config.toml
num_hidden_layers = 13
hidden_size = 256
n_experts = 24
experts_per_token = 2
d_expert = 96
d_shared_expert = 192
hidden_act = "swiglu"
moe_layers = [0, 1, 2, 3, 4, 5, 6, 7, 8, 9, 10, 11, 12]
router_score = "sigmoid"
normalize_top_k = true
routed_scale = 1.41
balance_loss = 0.00163
balance_bias = true
router_logit_norm = 1.0
shared_expert_gate = true
init_std_router = 0.0184
lr_router = 0.000845
num_attention_heads = 2
num_key_value_heads = 2
head_dim = 128
vocab_size = 32768
norm = "rmsnorm"
norm_place = "pre"
norm_eps = 1e-05
positions = "rope"
rope_theta = 10000.0
rope_fraction = 1.0
qk_norm = false
attn_scale = 0.0884
tie_word_embeddings = true
parallel_block = false
init = "uniform"
init_std_qkv = 0.0219
init_std_o = 0.00429
init_std_up = 0.0219
init_std_down = 0.00384
optimizer = "soap_variant"
learning_rate = 0.00233
lr_mult_qkv = 0.5
lr_mult_up = 1.47
beta1 = 0.95
beta2 = 0.99
lr_head = 0.00673
max_grad_norm = 1.0
warmup_steps = 200
schedule = "wsd"
decay_fraction = 0.394
decay_shape = "pow"
final_lr_fraction = 0.05
batch_tokens = [32768, 65536, 131072]
max_seq_len = 256
doc_mask = false
train_tokens = 434600000
max_steps = 5989
dataset = "wikipedia_en"
Below are experts of layer 6 (counted from 0) of a mixture-of-experts language model. Rows are named router (the router's row for the expert), down (a neuron's output weights, with its number) and show model dimensions 64-127. Each number is 50 + 10 x the weight over its row's rms, rounded and kept within 0 to 99.
After each expert's rows: a language model's description of what the expert responds to. This comes from a sample of Wikipedia text that the model never trained on.

# expert 3
router:53 37 55 58 43 58 59 33 39 42 54 41 67 52 44 57 50 45 60 66 51 49 43 39 47 46 53 41 50 65 63 65 31 57 63 61 33 50 37 66 47 56 26 68 56 65 61 41 48 53 43 57 44 64 38 50 54 61 45 28 46 49 51 40
down0:46 48 55 52 49 65 50 64 64 54 54 59 49 41 43 47 50 64 79 42 52 53 47 70 52 41 56 47 58 57 41 76 49 37 38 60 51 60 45 58 39 60 68 57 54 47 43 77 30 51 51 47 40 47 51 45 53 38 66 53 53 43 53 43
down1:45 42 36 62 57 59 62 47 55 45 44 48 51 67 45 30 53 42 65 67 38 54 43 40 43 36 44 60 63 45 68 50 46 46 45 37 50 60 57 45 48 39 51 47 75 45 64 43 74 34 59 54 52 54 40 44 79 40 60 56 51 54 35 38
down2:54 57 72 48 61 46 49 54 48 43 64 44 51 43 44 45 45 42 49 51 50 59 52 50 29 52 44 51 43 62 59 61 39 47 43 35 46 66 50 65 48 48 48 52 71 82 51 68 53 49 58 69 47 51 28 65 41 50 33 57 64 36 45 49
down3:49 44 45 61 64 45 62 29 64 50 35 58 51 38 39 58 44 74 51 64 44 38 55 52 45 45 70 43 42 55 39 57 41 61 41 42 75 59 58 42 55 55 37 51 43 42 51 40 65 44 48 52 49 67 36 45 47 42 56 36 30 50 59 30
down4:41 56 54 49 57 60 44 54 44 49 33 59 39 33 20 45 53 48 48 51 27 59 50 54 43 54 68 49 55 64 61 68 52 55 42 42 46 72 55 47 69 52 55 35 51 42 62 46 55 41 38 59 56 56 39 45 58 49 43 47 45 42 59 53
down5:51 49 48 38 54 65 41 57 53 54 53 55 56 63 58 46 51 36 34 56 44 50 67 39 31 59 33 61 57 40 53 32 42 39 48 40 61 42 56 48 52 47 67 47 35 63 37 58 65 56 59 46 49 69 40 69 55 61 59 68 50 39 62 59
down6:66 63 58 42 57 60 59 44 35 46 40 51 47 66 45 53 47 62 50 45 48 68 47 46 49 54 52 54 60 42 66 53 52 50 58 52 52 58 68 22 57 60 41 47 30 41 43 48 42 47 54 48 33 54 59 36 41 53 62 73 40 50 37 57
down7:65 63 52 32 49 56 44 43 55 43 42 31 64 51 36 33 41 46 72 52 49 53 54 36 61 71 59 45 50 29 73 52 34 50 74 53 35 34 53 66 46 52 42 46 59 42 56 55 52 40 50 46 43 46 40 55 60 45 51 52 61 58 55 49
down8:35 49 59 56 53 58 16 36 69 47 68 42 59 43 54 60 50 55 41 56 57 56 56 47 44 69 51 51 61 38 56 43 59 42 54 63 46 40 51 47 47 47 37 69 51 40 60 59 42 55 51 40 61 49 43 47 52 41 56 51 46 53 55 38
down9:52 45 53 49 58 40 51 56 42 55 42 34 60 65 49 46 37 69 60 43 49 36 31 53 63 37 61 55 54 53 45 35 42 32 58 55 62 43 41 48 49 35 36 33 63 70 59 64 44 51 57 47 40 41 54 38 46 45 50 52 45 59 50 60
down10:51 54 62 48 50 57 52 47 41 47 21 44 44 45 60 58 49 48 31 59 47 60 43 47 37 47 51 70 27 61 52 31 65 58 62 35 42 48 38 65 44 57 59 55 55 35 51 46 67 44 50 44 51 43 65 47 44 61 54 43 34 47 54 34
What it handles: Function words after subjects such as also, had, has, not, no, the, plus initials like D. in names and legal text.

# expert 9
router:60 44 44 41 55 45 45 36 49 63 46 57 51 55 44 50 49 34 47 61 48 47 51 45 59 43 39 55 49 57 58 47 48 56 49 47 48 62 63 67 63 33 54 44 41 67 31 44 55 35 55 46 51 52 31 37 60 54 50 54 47 64 44 60
down0:56 42 42 28 52 68 61 45 40 53 74 54 51 64 52 66 67 52 42 45 49 55 44 48 46 58 56 42 57 37 55 48 53 46 55 59 47 52 51 43 30 46 55 53 49 50 42 45 50 63 49 48 62 45 37 45 39 36 47 50 39 55 47 37
down1:39 52 48 50 48 40 46 33 59 47 41 34 27 53 74 32 43 42 54 52 48 42 59 53 63 59 34 61 42 55 55 50 78 37 47 49 45 55 43 52 61 47 62 43 33 50 45 47 55 44 58 53 58 69 36 49 51 42 55 48 49 48 56 47
down2:43 41 56 59 55 52 49 50 54 43 53 42 67 49 54 43 49 52 57 37 55 47 52 34 67 25 56 33 56 59 58 60 59 48 46 51 70 49 39 46 56 34 45 49 38 31 41 43 47 37 30 65 46 57 55 51 43 54 59 56 68 34 50 67
down3:39 42 47 53 67 54 39 56 72 66 53 54 40 35 56 52 63 64 35 67 58 40 33 52 69 38 36 64 47 45 54 54 55 45 52 45 46 34 46 67 48 40 42 58 33 40 63 66 54 49 52 49 64 25 55 45 49 66 54 59 53 52 32 58
down4:48 36 47 68 44 42 68 48 42 40 55 49 57 55 45 46 56 56 44 53 57 53 43 58 58 54 32 44 34 45 60 62 54 66 73 80 82 40 42 56 38 45 50 45 41 66 36 59 44 50 43 48 55 62 50 53 65 61 59 33 49 44 49 74
down5:62 43 47 49 52 58 71 45 45 68 54 50 56 66 59 41 43 51 69 60 55 45 46 51 67 63 40 52 44 55 33 51 44 54 40 59 28 50 56 47 51 52 40 49 47 51 57 64 65 32 56 54 68 52 24 70 31 44 55 58 57 64 40 52
down6:49 62 41 67 33 49 51 46 49 47 63 46 45 39 47 44 52 50 42 53 57 69 46 48 40 51 56 52 46 46 54 59 44 30 50 40 47 47 59 49 45 52 46 40 59 66 36 28 44 59 28 44 40 56 67 57 44 45 46 60 31 42 63 39
down7:46 58 46 54 43 49 48 59 49 62 58 59 40 40 65 58 35 50 55 59 66 64 42 57 60 42 39 49 54 33 55 56 58 47 47 48 59 63 51 48 57 51 68 40 57 48 43 55 66 56 53 51 46 69 63 29 43 57 56 46 53 46 46 47
down8:52 47 62 45 56 47 47 52 43 44 58 52 62 59 41 64 44 41 38 39 40 54 47 56 56 52 50 55 51 55 55 54 52 42 59 51 58 50 56 47 63 48 31 69 56 59 56 56 36 44 50 47 50 41 57 42 43 60 24 48 60 45 35 53
down9:28 42 62 42 54 31 57 58 45 64 56 46 57 64 24 55 63 60 42 49 54 74 45 60 33 60 45 53 56 60 42 48 49 66 41 60 38 59 50 53 44 45 32 59 49 56 46 42 55 49 37 38 36 48 50 36 56 68 48 54 68 64 64 50
down10:58 53 53 54 53 60 45 54 51 54 35 66 36 73 71 54 46 36 66 63 37 52 60 46 37 44 37 50 52 27 67 46 59 39 49 50 67 42 52 50 44 56 71 42 42 57 43 55 53 47 58 36 53 51 43 51 44 63 45 53 68 52 70 57
What it handles: Final digits of years after 199/200/201 pieces, as in 1986 or 2006, and the preposition in before places or dates.

# expert 22
router:57 55 41 26 44 51 68 54 41 58 52 65 41 45 49 39 49 28 63 36 43 46 65 46 48 49 47 58 60 59 56 41 54 47 41 41 36 41 36 46 48 42 50 38 53 50 28 51 48 53 48 46 53 54 50 65 24 48 43 53 59 46 61 35
down0:46 47 41 46 46 53 38 53 45 47 35 53 41 62 56 45 54 53 54 62 54 48 39 51 43 57 55 56 42 48 44 52 64 46 54 52 34 50 48 65 65 42 43 47 31 41 58 58 49 24 52 54 42 52 51 41 40 60 39 47 41 56 59 33
down1:47 37 39 47 63 37 58 48 22 64 47 37 50 52 67 48 57 46 54 52 58 37 29 36 57 65 44 52 44 48 63 71 39 42 67 48 34 52 51 52 61 45 53 58 62 48 60 67 53 58 69 56 48 59 50 50 57 38 46 45 48 29 57 50
down2:66 54 54 52 45 52 49 43 39 44 61 54 48 30 62 48 60 56 52 51 55 52 51 57 64 55 47 53 48 64 47 49 52 33 41 51 58 44 65 52 36 43 58 48 70 47 62 38 56 58 39 49 37 47 66 51 48 40 39 64 64 69 54 60
down3:52 59 53 46 44 48 59 50 36 59 53 48 56 49 58 35 40 35 64 47 42 51 55 41 55 43 50 58 67 37 72 67 49 48 30 59 50 65 50 44 41 38 56 44 62 53 39 58 21 44 41 68 68 46 47 56 36 54 42 33 58 46 51 36
down4:64 49 45 52 37 48 37 32 51 39 63 61 58 50 41 59 45 33 68 57 49 56 50 61 51 48 49 58 49 61 42 69 65 45 38 51 51 48 47 59 53 57 62 37 48 60 50 48 60 52 54 44 54 54 65 40 43 53 45 58 67 52 61 43
down5:38 49 45 41 46 66 35 37 44 51 69 43 48 40 59 35 52 44 48 45 56 55 53 41 51 71 55 48 26 63 45 42 51 58 61 55 58 38 41 35 74 29 67 47 67 49 49 38 39 71 57 51 52 53 38 29 40 61 66 44 48 45 46 59
down6:50 42 62 50 59 54 55 48 50 44 49 59 68 34 53 50 50 76 25 42 45 39 59 26 43 57 60 52 65 40 36 55 47 38 70 48 26 57 55 33 62 48 45 53 32 47 37 51 33 40 44 60 55 53 56 64 34 74 43 39 60 68 63 47
down7:56 49 59 48 47 67 61 40 47 44 39 68 49 50 43 82 69 50 41 48 42 59 35 70 59 56 37 72 40 34 55 72 38 41 28 53 44 60 54 36 42 38 35 37 48 61 47 56 56 45 67 50 45 38 53 33 41 38 50 55 49 55 38 59
down8:55 40 28 44 45 49 42 64 68 62 48 47 38 35 46 47 62 55 52 57 39 41 62 63 53 41 52 41 48 68 40 60 45 63 47 48 48 43 44 64 42 44 36 36 61 57 42 35 46 49 45 38 44 36 47 62 54 45 57 55 58 60 57 43
down9:43 54 32 50 59 47 28 69 38 43 47 48 45 67 43 54 55 54 55 48 59 46 46 43 55 50 41 64 55 39 58 58 59 51 33 21 57 58 54 45 48 58 42 56 60 54 35 66 55 51 70 35 41 61 50 49 67 67 64 48 44 37 47 42
down10:43 46 60 27 58 53 45 62 42 50 42 41 56 57 56 50 56 58 53 51 51 47 47 58 61 36 64 51 67 44 48 58 67 56 57 31 27 52 39 41 58 53 47 61 45 71 60 44 43 62 58 66 62 50 47 59 50 64 56 62 58 56 66 48
What it handles: Suffix pieces and common nouns in prose, such as -ation, -ions, -ing, -ers, and water, power, forces, land.

# expert 0
router:54 53 46 23 57 49 47 59 52 50 68 58 58 54 60 44 53 47 69 52 43 51 42 44 44 49 46 52 56 49 68 42 36 27 44 59 41 43 34 45 65 42 64 40 65 64 43 59 57 65 53 50 67 31 54 37 44 47 24 60 58 41 40 35
down0:59 67 42 46 46 50 55 58 59 50 58 46 59 63 51 40 41 47 56 54 50 55 57 44 43 51 55 64 50 55 53 59 55 66 29 56 44 61 45 54 46 51 52 52 50 42 56 57 63 42 43 46 56 52 46 41 64 50 27 41 51 53 52 42
down1:34 50 60 52 48 40 40 48 38 70 55 42 52 41 41 38 60 65 39 53 49 41 55 69 59 49 54 32 41 62 55 24 48 50 57 51 60 18 63 46 32 48 35 47 36 43 41 40 38 47 44 54 69 52 45 49 35 49 53 61 56 65 40 51
down2:76 57 78 49 50 61 52 34 50 60 46 60 48 56 76 62 29 40 67 57 72 54 49 46 50 54 59 57 60 74 54 55 33 46 54 57 49 55 53 44 48 52 58 61 55 50 74 54 51 42 67 56 39 53 61 53 46 28 46 35 51 51 52 49
down3:42 52 45 67 46 62 29 51 30 53 29 53 43 34 41 52 54 53 32 42 43 57 44 53 59 34 58 57 59 50 52 42 45 57 56 51 61 43 43 50 52 54 44 59 36 51 60 34 46 62 55 42 58 44 37 52 44 35 83 62 58 39 41 41
down4:59 50 67 46 36 23 41 59 36 48 55 55 49 59 51 41 52 53 48 49 65 52 30 52 61 51 57 67 53 33 46 49 56 46 44 53 56 56 47 34 62 47 55 44 49 47 52 60 49 56 54 66 40 44 63 32 47 43 50 57 41 59 59 64
down5:47 54 37 60 53 50 44 74 36 53 60 43 80 36 66 50 53 33 69 48 42 48 49 37 32 43 53 56 43 63 59 57 49 56 51 34 44 58 46 37 45 60 51 39 59 44 40 42 41 37 37 56 43 50 55 63 50 53 55 48 56 43 58 48
down6:54 48 44 66 59 54 66 67 47 49 42 48 54 61 70 18 49 31 46 43 43 59 65 44 52 61 58 51 54 50 53 48 45 72 50 53 48 40 39 43 39 43 53 73 48 34 51 44 54 44 39 46 58 52 48 40 40 71 51 37 73 69 47 38
down7:38 36 37 65 60 56 54 53 53 68 54 53 36 42 54 39 35 63 40 51 64 40 35 47 57 51 30 56 44 59 40 32 71 61 49 58 46 46 48 61 43 77 48 45 52 53 45 40 55 60 39 41 30 67 45 51 64 38 71 41 49 45 51 60
down8:41 43 44 61 60 50 58 52 43 46 54 51 40 54 52 61 73 31 40 74 31 44 55 56 65 50 30 56 55 58 48 24 37 48 60 48 54 57 44 54 49 38 61 63 65 52 64 50 40 48 46 63 27 42 49 48 43 54 68 47 41 37 36 44
down9:39 39 53 46 35 72 46 50 49 52 27 46 52 37 48 48 46 52 49 51 49 37 45 44 41 32 56 42 46 42 57 49 21 42 55 54 34 53 63 55 37 66 56 55 48 44 45 24 42 51 51 30 50 60 57 50 52 46 57 49 61 37 65 47
down10:42 54 53 37 34 58 41 60 66 52 48 55 47 52 57 38 62 51 47 57 49 61 51 30 47 44 42 51 56 40 38 43 38 31 69 62 25 45 47 70 52 51 51 47 54 36 44 40 58 46 54 39 51 74 41 41 57 45 29 43 51 59 48 33
What it handles: Final words or pieces of proper names, such as surnames, clubs, venues and institutions: Stadium, Cup, Division, College, Smith.

# expert 6
router:56 56 52 58 43 64 49 55 57 39 37 28 45 41 51 37 53 53 38 37 45 61 43 44 61 48 52 48 49 43 43 54 44 32 50 45 42 50 53 32 35 51 60 40 63 48 45 47 50 47 43 57 49 34 43 69 41 53 41 61 52 53 61 40
down0:41 40 60 52 51 42 56 56 60 61 40 42 41 44 46 51 72 63 53 56 64 55 55 45 50 63 47 41 60 40 47 40 59 52 51 59 48 68 42 35 49 52 52 63 30 57 48 51 50 46 42 49 62 39 57 55 47 39 52 66 49 67 59 41
down1:37 50 56 49 32 68 48 46 67 46 66 44 50 45 71 42 39 42 32 56 56 43 46 56 38 55 45 47 57 51 36 53 38 52 41 52 52 51 35 58 60 50 64 45 65 61 52 31 47 57 41 61 45 51 55 64 41 40 43 58 59 63 31 58
down2:34 55 66 22 64 66 42 35 56 56 57 63 41 61 58 47 61 68 49 41 43 39 46 42 40 31 47 53 60 58 58 44 43 49 69 59 45 49 63 57 47 62 42 30 66 54 53 60 45 49 69 39 60 44 60 46 40 46 43 60 44 47 53 38
down3:36 63 40 73 42 50 82 48 56 37 28 49 44 45 72 72 37 49 38 38 52 44 39 42 57 56 64 65 53 58 50 71 48 46 50 44 65 44 52 47 59 46 50 40 40 58 51 59 36 53 51 52 59 44 38 52 50 51 49 36 51 66 56 53
down4:51 58 46 29 34 61 57 52 70 52 39 52 39 48 62 52 51 40 56 51 55 59 43 34 45 30 26 39 64 57 47 58 57 53 63 55 26 49 46 44 48 67 45 35 53 42 56 58 53 42 54 64 30 40 33 71 45 55 32 56 51 39 48 44
down5:54 45 62 47 63 54 39 49 48 47 48 43 38 41 74 54 39 60 39 65 53 57 64 47 60 29 47 52 67 47 46 54 53 51 60 36 54 45 49 50 54 41 69 49 42 46 32 45 60 51 48 63 51 51 55 40 56 61 58 51 69 53 34 49
down6:33 51 60 47 55 54 49 61 49 44 63 54 34 41 39 66 41 33 51 46 51 54 55 57 60 40 17 51 80 41 52 50 67 47 48 42 47 50 50 58 52 54 45 39 53 66 54 50 56 47 58 62 60 60 48 55 36 47 58 54 60 44 43 43
down7:45 53 54 56 36 59 60 70 59 56 35 54 62 45 38 63 58 41 61 41 39 38 60 24 34 52 50 49 60 35 35 54 63 35 68 41 36 50 36 52 29 59 46 26 48 54 51 55 53 73 44 31 53 28 46 41 68 35 55 54 62 41 63 43
down8:45 73 60 51 63 44 44 45 34 43 45 60 37 41 73 43 48 58 55 45 47 45 40 37 57 53 48 44 54 39 46 42 38 54 55 37 39 50 38 34 43 43 30 47 40 45 54 48 48 52 28 64 59 51 49 31 48 57 62 50 46 46 54 64
down9:51 50 49 57 43 62 66 46 51 48 48 44 38 57 52 43 63 43 54 49 54 48 57 38 37 63 58 46 52 44 52 41 59 67 49 44 35 49 61 59 68 56 61 44 51 40 59 63 60 52 60 43 56 47 64 66 62 39 54 43 24 54 41 42
down10:39 59 45 31 45 53 67 44 38 41 44 48 38 63 49 51 47 55 42 50 49 34 59 41 58 55 74 42 76 57 35 40 44 47 51 54 42 58 45 32 47 72 48 44 53 37 57 59 60 60 54 45 66 42 52 55 45 47 45 49 70 39 49 41
What it handles: Prepositions starting a phrase after a noun or verb, such as of, by, with, at, from, against, under, and sentence-initial Unlike, On.

# expert 2
router:46 59 53 64 57 51 31 48 55 66 48 63 49 54 48 63 41 70 46 56 44 39 61 52 42 35 45 44 53 56 58 49 66 55 40 43 44 46 26 50 38 40 52 37 70 37 33 53 52 59 45 56 55 43 76 63 54 56 56 53 53 61 52 50
down0:53 47 59 54 55 54 45 57 77 60 40 54 61 50 53 51 38 57 55 40 62 44 54 46 49 63 68 47 52 54 33 42 48 38 40 56 56 49 39 60 39 74 45 52 47 62 52 33 52 56 48 47 63 57 48 52 48 66 55 53 58 54 57 46
down1:39 41 44 22 53 59 38 48 55 51 63 73 44 48 67 51 48 66 40 40 58 69 60 37 51 65 57 66 53 48 66 42 69 40 35 36 56 61 40 37 56 53 53 52 63 42 62 60 57 43 42 62 57 67 67 50 42 30 57 46 50 50 54 54
down2:30 46 45 64 49 42 60 57 44 33 43 55 51 44 48 22 44 56 45 44 36 66 58 65 58 43 42 49 57 64 53 52 47 52 52 41 59 34 60 34 57 48 61 61 54 64 40 58 45 57 39 44 39 52 37 66 59 39 44 49 42 37 60 59
down3:41 49 32 60 43 26 32 52 53 50 43 50 51 36 43 37 63 55 48 32 34 52 49 30 68 56 50 60 42 35 27 59 39 41 56 44 50 54 47 51 59 49 33 60 34 56 47 35 50 52 54 39 56 44 47 54 65 60 48 35 46 44 60 40
down4:51 36 57 33 44 68 65 63 52 63 33 43 30 62 63 56 50 60 42 53 33 63 56 52 42 53 57 47 66 35 42 48 42 54 58 66 48 66 44 50 51 44 54 49 52 48 49 54 65 48 51 33 43 46 38 42 52 48 56 34 56 41 51 58
down5:28 66 57 51 54 56 60 49 51 48 45 48 53 63 26 47 51 58 49 41 47 53 24 36 53 48 63 60 47 40 56 54 49 60 60 43 54 47 54 45 51 28 52 64 50 36 49 43 50 32 47 63 54 36 57 35 52 43 64 32 35 25 49 48
down6:55 61 48 23 35 60 78 44 40 51 56 52 47 58 49 68 49 36 37 56 41 59 43 70 63 40 48 38 59 70 64 65 51 48 43 44 51 63 51 43 57 69 64 41 52 54 60 37 78 54 36 58 42 58 34 42 39 53 35 65 65 57 56 41
down7:47 48 61 57 52 54 68 40 50 42 41 53 69 60 59 46 52 43 47 29 60 30 52 26 49 51 38 47 38 42 44 59 38 62 73 46 54 38 52 51 55 35 52 36 80 46 50 60 52 49 40 53 48 46 40 52 38 38 51 44 56 57 64 54
down8:44 48 47 50 48 57 58 44 60 33 50 61 49 32 33 54 46 58 30 63 24 62 46 68 46 49 53 51 52 35 41 61 48 60 30 45 43 52 57 39 43 50 47 53 53 57 59 48 36 54 59 65 32 53 55 31 60 59 33 56 54 54 62 48
down9:61 53 37 41 49 50 55 52 66 41 48 53 52 63 47 43 53 62 52 49 53 65 44 45 52 44 40 56 49 65 61 47 56 48 45 28 41 58 63 43 62 55 52 27 53 54 57 50 59 49 47 53 48 47 57 43 45 41 52 55 41 42 54 53
down10:37 45 61 59 53 45 54 55 36 60 60 63 56 32 48 67 54 56 56 53 44 37 52 57 58 48 36 53 47 25 41 37 42 39 36 53 42 55 49 52 43 41 60 33 48 64 49 46 48 51 58 59 38 53 62 50 43 45 40 54 50 60 61 42
What it handles: Indefinite articles after verbs or prepositions (a, an, A) and sentence-final periods; also decimals, ordinals like first, and units ft, kg.

# expert 4
router:39 51 55 25 54 50 48 53 50 49 46 47 55 75 46 47 47 49 53 56 37 59 36 57 46 66 47 50 63 51 73 44 59 44 59 40 48 51 51 59 51 59 48 72 45 34 55 61 48 60 67 48 50 57 40 44 57 48 46 46 50 23 49 47
down0:34 47 36 38 41 55 53 36 42 46 52 57 40 57 79 59 47 63 59 38 41 59 26 61 56 61 49 44 54 57 50 67 46 28 70 45 51 53 36 49 63 45 53 50 60 41 50 40 59 57 53 50 40 46 64 63 29 25 43 58 70 45 59 28
down1:34 73 50 54 43 54 41 66 44 46 32 45 54 66 45 57 56 45 40 56 52 41 44 49 50 66 51 53 65 49 40 60 64 41 50 31 56 49 49 47 56 52 36 48 57 51 75 37 30 64 56 41 45 40 51 56 37 51 41 41 38 39 66 63
down2:53 65 58 60 47 50 49 47 47 40 52 54 39 70 54 61 54 77 49 59 49 24 36 36 78 35 43 55 30 46 60 42 67 56 48 67 51 65 63 56 56 58 49 29 55 63 41 37 52 50 55 56 47 57 64 57 48 48 68 28 55 57 43 31
down3:55 52 57 64 34 56 63 48 34 67 60 48 73 49 67 43 55 51 50 35 56 35 54 43 44 54 72 41 44 25 39 39 57 64 53 32 35 58 54 46 60 43 38 52 48 34 52 39 65 36 37 42 51 50 62 40 51 64 56 43 35 37 45 58
down4:36 58 56 64 51 48 45 57 52 39 47 64 47 58 66 53 38 57 50 46 66 58 28 50 47 38 53 65 31 52 64 63 51 53 56 30 51 59 56 39 61 68 58 58 62 40 61 40 41 58 52 57 40 68 66 49 40 37 51 55 64 69 61 51
down5:33 59 75 47 55 40 48 53 49 62 52 50 43 44 64 47 48 47 43 47 41 50 52 40 50 51 56 40 68 53 63 56 51 64 49 39 70 61 46 65 51 30 60 49 47 46 51 42 44 25 46 36 42 58 47 54 49 31 57 42 36 43 46 50
down6:58 59 49 58 59 42 50 69 51 58 43 59 62 46 45 49 35 53 31 48 53 54 53 57 50 52 60 56 49 23 54 53 63 50 39 59 55 53 59 32 41 61 61 58 53 43 50 58 53 53 63 62 44 47 46 63 59 51 49 52 64 52 36 41
down7:39 48 45 36 51 64 44 41 62 51 43 45 39 47 49 51 61 46 48 63 59 47 43 49 43 53 64 52 51 46 61 38 55 48 49 58 51 60 51 51 36 45 63 41 56 52 33 38 47 62 64 57 46 66 69 41 51 32 54 42 67 57 60 43
down8:42 55 49 61 59 48 63 64 53 67 47 69 46 56 39 32 29 36 39 53 72 43 46 59 61 55 61 47 36 49 54 55 48 51 55 43 49 66 46 51 57 39 48 45 46 78 49 60 47 52 65 47 51 51 49 49 39 43 41 45 41 72 50 50
down9:32 61 47 23 45 51 49 50 36 60 55 62 41 56 41 42 58 39 39 60 53 39 43 53 61 60 58 50 63 40 45 38 53 48 51 51 69 54 47 48 60 44 52 47 28 44 50 35 59 56 43 31 64 52 57 69 41 46 41 55 50 58 47 60
down10:45 62 49 56 59 50 47 66 50 46 32 44 38 53 44 62 43 69 31 32 42 55 69 32 38 52 37 50 64 66 25 33 41 53 60 47 57 61 52 45 64 56 60 42 53 55 56 55 62 57 57 53 48 39 42 57 47 49 44 71 37 49 48 67
What it handles: Conjunctions and, or, & joining list items or names, plus arts and award nouns like film, series, record, Award, medal.

# expert 5
router:33 44 47 37 59 43 48 30 60 45 56 61 54 75 42 51 41 40 39 50 28 53 44 53 69 51 47 46 51 40 39 53 53 32 52 75 45 57 63 44 58 60 60 59 50 56 43 41 47 49 50 31 47 40 55 46 56 56 49 51 42 48 65 54
down0:54 50 49 64 70 52 53 54 32 34 40 53 42 52 35 60 47 63 52 61 60 60 46 41 31 41 51 53 57 40 44 63 58 50 46 36 62 54 58 43 52 62 59 38 49 62 58 42 59 50 41 54 51 36 62 69 46 50 42 35 66 48 73 55
down1:55 51 59 82 54 44 52 43 41 55 67 54 44 54 41 67 65 46 49 35 52 53 71 48 53 73 69 45 72 42 51 49 64 53 46 53 49 43 42 60 57 56 36 48 50 31 54 43 52 62 47 46 52 50 23 56 33 60 51 38 46 52 46 53
down2:33 49 44 51 66 38 60 60 66 41 56 31 42 59 41 43 41 45 48 38 32 44 59 47 49 52 58 58 44 45 59 41 55 49 44 49 77 44 51 47 44 37 59 51 50 39 50 70 33 45 47 46 38 64 68 49 49 66 62 46 43 63 40 66
down3:56 50 40 64 56 54 46 31 33 44 62 45 48 35 54 46 54 51 51 64 40 56 53 62 41 42 28 59 25 46 36 55 47 42 54 68 40 53 65 41 43 61 39 47 52 27 45 59 45 46 67 27 55 71 63 54 53 55 47 47 28 41 50 40
down4:48 38 40 46 49 24 39 49 33 30 52 46 63 55 26 58 38 45 59 41 38 32 39 38 51 47 64 35 49 59 53 53 41 52 54 42 55 32 48 55 47 53 58 56 60 61 50 79 52 38 51 57 47 49 42 37 62 45 52 51 49 50 44 44
down5:53 63 62 56 55 39 52 52 55 39 57 44 40 57 60 33 41 53 55 53 54 36 66 35 33 51 48 56 68 57 60 37 63 48 40 37 50 49 57 62 62 67 68 66 43 51 45 58 54 56 44 57 44 57 80 56 45 62 51 58 53 56 51 61
down6:52 32 59 29 45 59 47 37 55 59 59 47 50 60 57 54 54 47 56 64 54 50 46 43 44 60 52 41 61 35 64 59 36 48 48 50 35 49 56 56 36 43 61 54 67 70 61 59 54 51 57 61 54 42 64 52 40 38 55 61 33 59 52 31
down7:43 50 44 45 60 43 37 56 64 40 38 44 48 35 39 50 47 21 59 57 34 56 65 62 38 42 38 56 44 39 47 60 59 63 49 42 54 41 58 49 45 67 34 50 56 43 42 49 34 36 56 67 41 62 57 54 57 38 62 45 39 37 55 41
down8:75 58 35 49 40 61 36 49 48 68 36 46 54 41 59 52 51 58 44 53 52 53 62 45 52 53 52 40 61 52 49 60 48 49 44 43 50 58 60 49 49 59 64 55 63 55 64 45 64 62 48 58 41 57 57 58 46 40 42 41 70 56 56 40
down9:31 52 69 57 42 46 50 42 52 49 65 39 47 43 44 69 54 68 53 74 50 58 48 65 37 57 34 47 80 52 39 48 48 47 49 63 39 54 50 39 45 58 65 46 50 53 58 40 60 59 48 26 60 57 73 49 51 57 37 45 33 70 49 71
down10:51 59 48 42 50 61 68 39 48 33 49 45 48 44 43 49 38 46 64 51 48 33 30 66 63 34 50 45 52 48 43 49 56 67 38 42 47 48 71 56 40 54 52 38 57 51 33 60 46 53 42 42 60 54 63 38 51 37 59 34 52 53 54 79
What it handles: Adjectives, quantifiers and nouns after an article or possessive, such as two, several, major, other, key, village, passenger.